{"n_layer": 9, "d_model": 320, "experts_per_token": 4, "activation": "swiglu", "routed_scale": 1.0, "init_std_router": 0.0195, "lr_router": 0.000486, "vocab_size": 25656, "norm": "rmsnorm", "beta1": 0.95, "train_tokens": 346000000, "dataset": "wikipedia_en"}
Below are experts of layer 5 (counted from 0) of a mixture-of-experts language model. Rows are named router (the router's row for the expert), down (a neuron's output weights, with its number) and show model dimensions 0-79. Each number is 128 + 32 x the weight over its row's rms, rounded and kept within 0 to 255. Numbers have three digits each.
Before each expert's rows: "comes before" lists some tokens at least twice as common just after its tokens as in all text. This comes from a sample of Wikipedia text that the model never trained on. Tokens count by the router's weight.

# expert 7
comes before: " |", " ", "\n", " 0", " 1", " —"
router:149190096150173130107111151145091080121161186147040109096099136074169177125143151061116111123146139174183064117101077117156126176171163054134112167090126104107051122188108118093136147113149083111179115083130111165120079137120146097113150163
down0:155069149117108161111198056103139097169146107122072108130168097164078118135121085128124136119139105120144148184160139134155156073103083188095106141107084125144117125070145166191161087146161156165155146092088131116113136151110073128120128105
down1:100098116025168137216134093149177129145080101175109088107096127131171105116139157107096159179047116127150170104128164163106165142210106091133128112156132101103160118147190151100121124151081102159157124126146137112165171162129135155120124148
down2:112064086144179097178130161171094097092086112106130075106144143090144110086124111117153088128126126099155095151152127122116129086103117156093163128142079120141091143146067104166110135119116120142116124156074104122206144151122133094112141076
down3:088089148130124196223136142068112112128088174133083130148113176157166180141102130120114136176141161079193127141148124113135144083112158090079078153181122151132060081078127133119119104101139127130097134168102116152161139136075132151118118098
down4:125162107079212131171121132140115083098142146118155082135125104167151083136144129065074075149101095138117110097131145105123180122073139184124067140181186085150119126103112144106142095093210142144185162124142073067141139076108150134067119148

# expert 10
comes before: " the", " a", " his", " he", " it", " that"
router:126091113126145105057099121139102097104179173214072157098144117123145153061153096126105122146127203182088148119169167170163128167187075103158070135109129167116110137134149123069141133083165094129101138120064134103156135131129114114122142147
down0:175145164101112115096106150140115171126071145110095179115172115127172168117158067124109129177185140112074159138090125164131106115100081115082147112138130206174145125159123192103178119135078166167192112134191118140101142130154182115156147110
down1:087128094176166156132076119195111162125161101068138147126074130149165146113119171122123112149133143089161111145135153087054157144153071145168143118155175155183117087159153095093164112124123105132103123079188109138153113123076150142144122127
down2:160223126137106139104133135102130130080095149153055159089115146152175129137079119086107113157163089164140061067171137091122130075126099072149141057158090143133120073098115132083090126089115063093124144136106135144099148097154159109093087130
down3:154111121135141113110115141103159165095172122090124117068155179109147109122124169106137136091160127150105125078147120168147103113182113166115133106119118116106170184147130111103132143146105148203059150123128145056171125096162140089101122150
down4:130121165146158173130171101073170156136105173145162131143163141166096115140114136130108084132154113108109175127064151153113111137134189169115086120180148069162067109161054155090160061161098164108125130142150115130117114124203099145169135165

# expert 17
comes before: " of", " in", " to", " and", ".", " for"
router:147153083119146111087122092159119094149100139107064146090116108085132147161208131092076177102159164147162158111122119140145155147156119115139065126073138136091168150134099123110164143142108105154163135098075163126144110167091158162117111206
down0:136087167172103092121151118135145137118124132205151108124117147111115116114111095077111066166122142190154119133185093135121127111143115158166134124150110120103064106087088104090166141138159142091141179086100154087156109149170118084049136150
down1:153151169094073138104099123093103068085169077096081212108149144142133170119132166161123121105137127077159100119128136069104126131118133142109188178113194176084118114059122093137114097136177123122097101111148171135151151144145081193118175144
down2:135169143117158157132159090139067154137089138147078074175163102135104028111137138159154102144124118162111111176137144172153113116154084084182138118116109129113142083121151174071170088120093094114191109147077128169191101110155134033072159118
down3:187145146098120220118174075172119160091066151071138131119087149156184157200126124135153126162118176199133114087104110168145108128101125118122093099102140193124089082160160213163137139090080095132178109139152175109139105189124122130144122096
down4:147146179121102144108182151193134166118118113144136092119187142175121098091121179174110108176122112197109151159109134139113114200075074084149105143144158110162067104151176129179190148083196123134125145107135124111153163125174110120110174076

# expert 9
comes before: " the", " to", " a", " in", " by", " his"
router:182133086139118066135136081149142083162132158177063141105078082075162184096155117072127135115078173125083119154157161135176102175136131138180084143110173207092093110123108156068110126119106128154094188078118160134140099131092169123115136162
down0:169125066119105129124143138118127106140098102083067130135156097178120089099096207096142106135115064229148097168098171112196104131122144111125099121131098133119030172166140080116118119164096170197139115112118132119164094118108106131088147153
down1:122154104179134125150136124115119101094113144173121128139103114097107148155128129123146098155077086155121151089157145156105161110110099132138162095120136083173034099154127134170121062159095102113118165186130200115143113105083187130128058136
down2:099132155158123106103141105181129180096113091092141125136161173080141087089159142091141163126155107121120092119077112150065119134165078149194169107108108053141149143143148153162124159120131156138216093098168132100125134140115127127103165085
down3:128139139063107152126151148120116087142134132124133085132077128095134131149164191211059123119139078164143120134151103200097106161078100143118105147152095163163110096154145104141162110117063082135192141126136141082071126114132116064111097095
down4:147106085128150117031126109160164122133110188179128126138094117118118136080103123086113097102111117165096088133193150118146094157139120134151140158126096147145097076167139148177084126172092120143042121131123095162108092141089127122131142141

# expert 13
comes before: " the", " a", " his", " he", " it", " an"
router:171080063130144150093095087148139083130157140203125126051125143067123153062140086104088136156134169162094131112098164195182109149117097116118089128111162133153055112131145120121142107111163084179102105082119119128194153142127167112119129150
down0:166114113134156125118145080128121177113152074150115132066167145129124126071148188159174157116154096190064066089155145144145130135120103126117112150071148124113159125092144130106140159199140155146161095124141113173137127091087115181159135181
down1:125128118100110125112118071183135147080120107158100163072118156208144112131103145133123201098100087111135144089104113171141117105140113136099101167151155097100139140107071086138133149123158150136093057196151149105190124144102174157138103123
down2:129036109179113099085103092127094092116088183156180102130138101171097108116146133124126149153114184134127182168128086114109084108136153102182105090087133096123173134099086135192111136193189146174081149133107140160126153190090135116117098147
down3:149091145165120092173062123090145150120158130185111053183121088088127110140138166120132148119162110191067093147128121094079123077163103134163168129138187081091192137153120108141143096174129135107107167119123135097173125143199133133104199184
down4:101119138109123107098149130149130168156157113134144053108125143132109142197126123193179163085177116123072128110142116144090152117109175156152177081147165101080059136109124116124149068139121069153120163143122099200083134151126106156106169140

# expert 2
comes before: " |", " and", ",", ".", ";", " ="
router:123185145127137127070109074172085124105166158123116130107093121093170168148213150123129160206108103144120085173068140152164165145116134118150145137090164102082093123155107110113141145088171105137195120109128109131210080114110141112133154154
down0:053181134121114163125194136118101105168139093065096185130121100141077095096121109182099141130112155151126146100096092170111177130169123144136117220095145107113073195080150147077160152149170106124130168121096099104151110101106155117115188156
down1:100074162131154093130095123091145109103103126134119186118169163116130126052128138142148148133154115126146117174163101160092126159159098131129108136145159185110173096087137128107105102146106168142166112066084135066120130149120116168099091110
down2:112109117154110149152131156132084122097173184095160132086111093096092113110063163108173045130137214131159179106158124138102096136174110113089142123159139121097081152154135115127097091123104082145113152094124150131184134135096155104109109121
down3:100152147119174151120166151117067174145137138143122144106121150095177095058146151111145124110121132153100191172080106169136137158122169180134107157098164100128123128112134142108147085070067113133164101118151115177134145113138178150136087106
down4:084138081147097135128120129199197099136122174090099127125115129135131118048187139119122139162092133062108144091090112125159161174136128123143038116124127134163109111066140140143107092135120127131169089131045123128101136117170184082127098131

# expert 12
comes before: "|", "\n", "-", " The", " ", " In"
router:122173078166147164121112100151168124114116141144058099134101171049207153094157124147127136129126131164150095142143169174118126106113128127086104103112137154123110127188057166144138102103164096118137097104114132115134054139150181100146175176
down0:134118123191200076163183114105118162169141149107126104158091127165138127121169080126135127164119093064152087061105145119115093099201099103152130142176138149164118098185097160016140128108112083165128108117108111114106097123143138114147215108
down1:099082160070155081074155128098124075119107115105168168105137133143199208113187108089165135171119071172219104096190135114179040152096091108128125117149191113087092130132106141126120113177085032131072112078187128129133120163138170163190091179
down2:103125153162139125140085150166135140146140169132122162157145129144121128132078148142173119115068112178181107122157111147120121145114054171142155088169123108108129109130097231061102140128077164135124116135218150152129081135151103153065129117
down3:124166084058141125125125125183107042161133133184159102099142181169096154118099139153132109186181128111135107133172156152107182127095084141160142158107122193122091129111135098120122119116167085096164154146078188152130119116151175126141169116
down4:133120125104149113146150106142138140154140075175106128159117134157112114176175136150094108128127178125165133169126132125182158150093118160164125143122103194213152153139143152158145084155064165102183130091182077123112186132138124124128065075

# expert 11
comes before: " |", " of", " in", " for", " by", " on"
router:121149072171125060112084084134136111123113120101068153067046142075201170120186144077117155147081112134183107098059142141190127120186134135144139133107129126130115117162113168107112143108134060114133173109139166144172134181082197105150094176
down0:125131089105085086158137086088123107170140077068157166100082153084075181048115107166174131116094090130148096127125137175116084124141095123136135151122126142099132129181079165077158177144066165139102137137164081105117153127158160123118132075
down1:121095103170160088026187109162124111075129110086132154105139099116086141181144120090112142078129161172137179171096115095112097121157116176103144102096075159136074125134094132178175110156059123071123177137179126123124124117138090160174102136
down2:106104053178090128065111108108110156117119121134121107086083123113127083065101168103119145126158110111155142087157117187173156102062157144133116096122117112140178133177117120110136117192136146138177161138153161179157116097087077129087113083
down3:196067168053094140110084127077052130158130154093219196075119128197104095126093104173062097067100110195167108049143125092117145106115152128082126050124172119152092093107160127121103171180133133130055129087113133125124084115068140114126152159
down4:108125163116115168164111126140104145121089145114062113161162157182109072130094154164095068112107139178129137127140105153129131123071112125180093136087153138158102071102163147093156136104112141119156137125090097077097128156082101141113091102

# expert 18
comes before: "\n", " the", "-", " The", " He", " In"
router:185129092091120180086085130113141104108134127178103203122069160062166163093163083098146162173113170135084075157129143111135111161116126127159112135127145176143095160173049146113122133091141128136101121115127137144201109149114193147152194166
down0:091112162151150110104122153097136125102145178174107151075140128075123153190067087130158140127135151142113165160153111175180133107142153101106113126112092131165111142108115085114084158134157194160068063083130093153080109090105126122091135142
down1:065056194136120040129154153101141168146098119091178109146122140161131197114134140208139172164144151107144119022158136146136119136131088168134142135142154110101163152163074102128060142142168158145106191127131123103100108091070138131095139141
down2:075115174136103109071162128072141076169144164112148102108140120101158194092131191154123130150124154102166165102144144096135088121078127133091075124143139159119140134125176172124164127122146152125093134127097152162063100052154196130138151156
down3:120144079146129094063172100060122174101071165165126122117152137129139197144091094194116115138076183127125128173115116207143158108204146114173109114128132153166120168078124146128140123161124171145074134106101162135147119116111145095113122156
down4:082152151103099082164142152145179159141163173171170123128125102041137179140135183157115131145185089164100143124158156110145167093109111064157158157118062127163104101137155181108175156116146102091148084204065121094098193120201088179090134157

# expert 0
comes before: " and", " was", " in", " is", " to", "."
router:131162109090123056100103099173101094146113185148108132118089133113177103152197071099108104133151098159151070124076123118123139157145137105118130142125144156104114160132133147175144154126198074132179147077088134133174143204146149124076132201
down0:124073179081133159152164120116128140180161113139130164181149110159163078135131162098080119150144162126096170165076145165166075088101154129100088098155075109156090135105088131179112147146129137182086149122152152140127138110164152087152135118
down1:129139148113126172133145172103105099115122122083154090152098158102137171131132156208138172178126174120208101140100101111151132089120131133124138117134139090156147139087104094201115140159138119097148156108146071152134183119073166131136123117
down2:103152180107100086125116124126148153116151131144098105172116101094138089138108083118139103153126136065107102161107198129122069146127135088158186082173145078110142155100117141102130114150185111159107130193107131173127109111141151128080080171
down3:201120110120100100133148078185106130135090134088130102134126104167189120166191149074168118130177104137167119075148185056119097184094075102078071075178143139076146144113110092133163144155134158162191132134172106130153118142110103071162131110
down4:110164181137113080099113102165117124125086159145097114143116146097139141141118135087103155139139137142229081145155126102097059129155112082122126111131094176215150165099092101164150113146217123141113118164112104125134117169164080135133072150

# expert 4
comes before: " |", " ", " 0", " 1", "5", "4"
router:160153091150195116080153095125130119102167109149071106137146179064113110112101179139151153139118169138145082139142159102181089139113135070130086119104120129111040088157130115183095166104114141185151133109127108130147189134092176122147136140
down0:151165113140118137115176125130129136156123123113099141125133118107134160140131183136103091105168103107173097114083151143110082149155093127152124148048080145103144162139137154102188131153073058123167144113121171099092104126130156155165069123
down1:085106183131129102079161135136182070140096095139092157146130109099137160114155101092149121117152170138134104159136142153148110125123100164121119120117111102116161153132131150127127114102049154154140089193223117077110112115149241083158143128
down2:103189129123085082101158094083095150130203102093140134147133127064128218148119138092093176114106167113180094128131152151138138146131129155123137121118163096120186136116123157149143177158083129172151098244139130139101162125091117107170137185
down3:158111107117140138125173160114188189113114144115099133144099133086090103101157135108178057087162174161121129084180172144145135167115150107228129134114120164111059142137077080107141173108164126131146156179107155101120167084164139135064144123
down4:088119153152102166156135116074135129163163200124152200120106159119133172161143134134091116172145170081129116134175177056160118149195135088101114128167112092147113107160146083120112074065231118118129137149125111105089145114085172077121137188

# expert 6
comes before: "\n", "-", "|", "The", "==", "In"
router:097148090139141136090147110161118097093158097171124141128158128049168132132158107092124072146092150139083142118137136221106116154119152122135089124131173157142115088120056140074141148112161160104169157074118156098100122121112158094130148147
down0:110093180166160147122117131157085140135105164194101128146153113154148169131123174158131138120117167146089097129097132132190159172128126078131107146133138163080075111115133095132147092175137089146129134064156151150176110197067124153147106116
down1:086115126144108177134136134154103106139175167083182150142110190143138077129135104108165137167105175121161171097151191148105103138096146140112112113088134125114183140094168098164169135190159140177135100076123097151078079147087158102034199121
down2:140100142126150154167173109107103172181125146127079113099128082155093072113086140194139168165134149149117128126182125162173119154159200080157112143077125156097140206158113170138136125152143122110168084110121137139118189074129127115134179116
down3:107090089129145120156180114126143183208080161106073172088106125125126111116152089155130132088113134150127201179103127092180142068188063144169159152127181153138098172148139105153158103144155141141117112152195147136121103167142100146125116085
down4:111129118152077143104073172128140120096112071117163164122069120086112087102109175087160163157091144125175112094186119176168147108094165157146183156120168130094124191147064110120182125181101110134132120117141117114063115206139170126118178105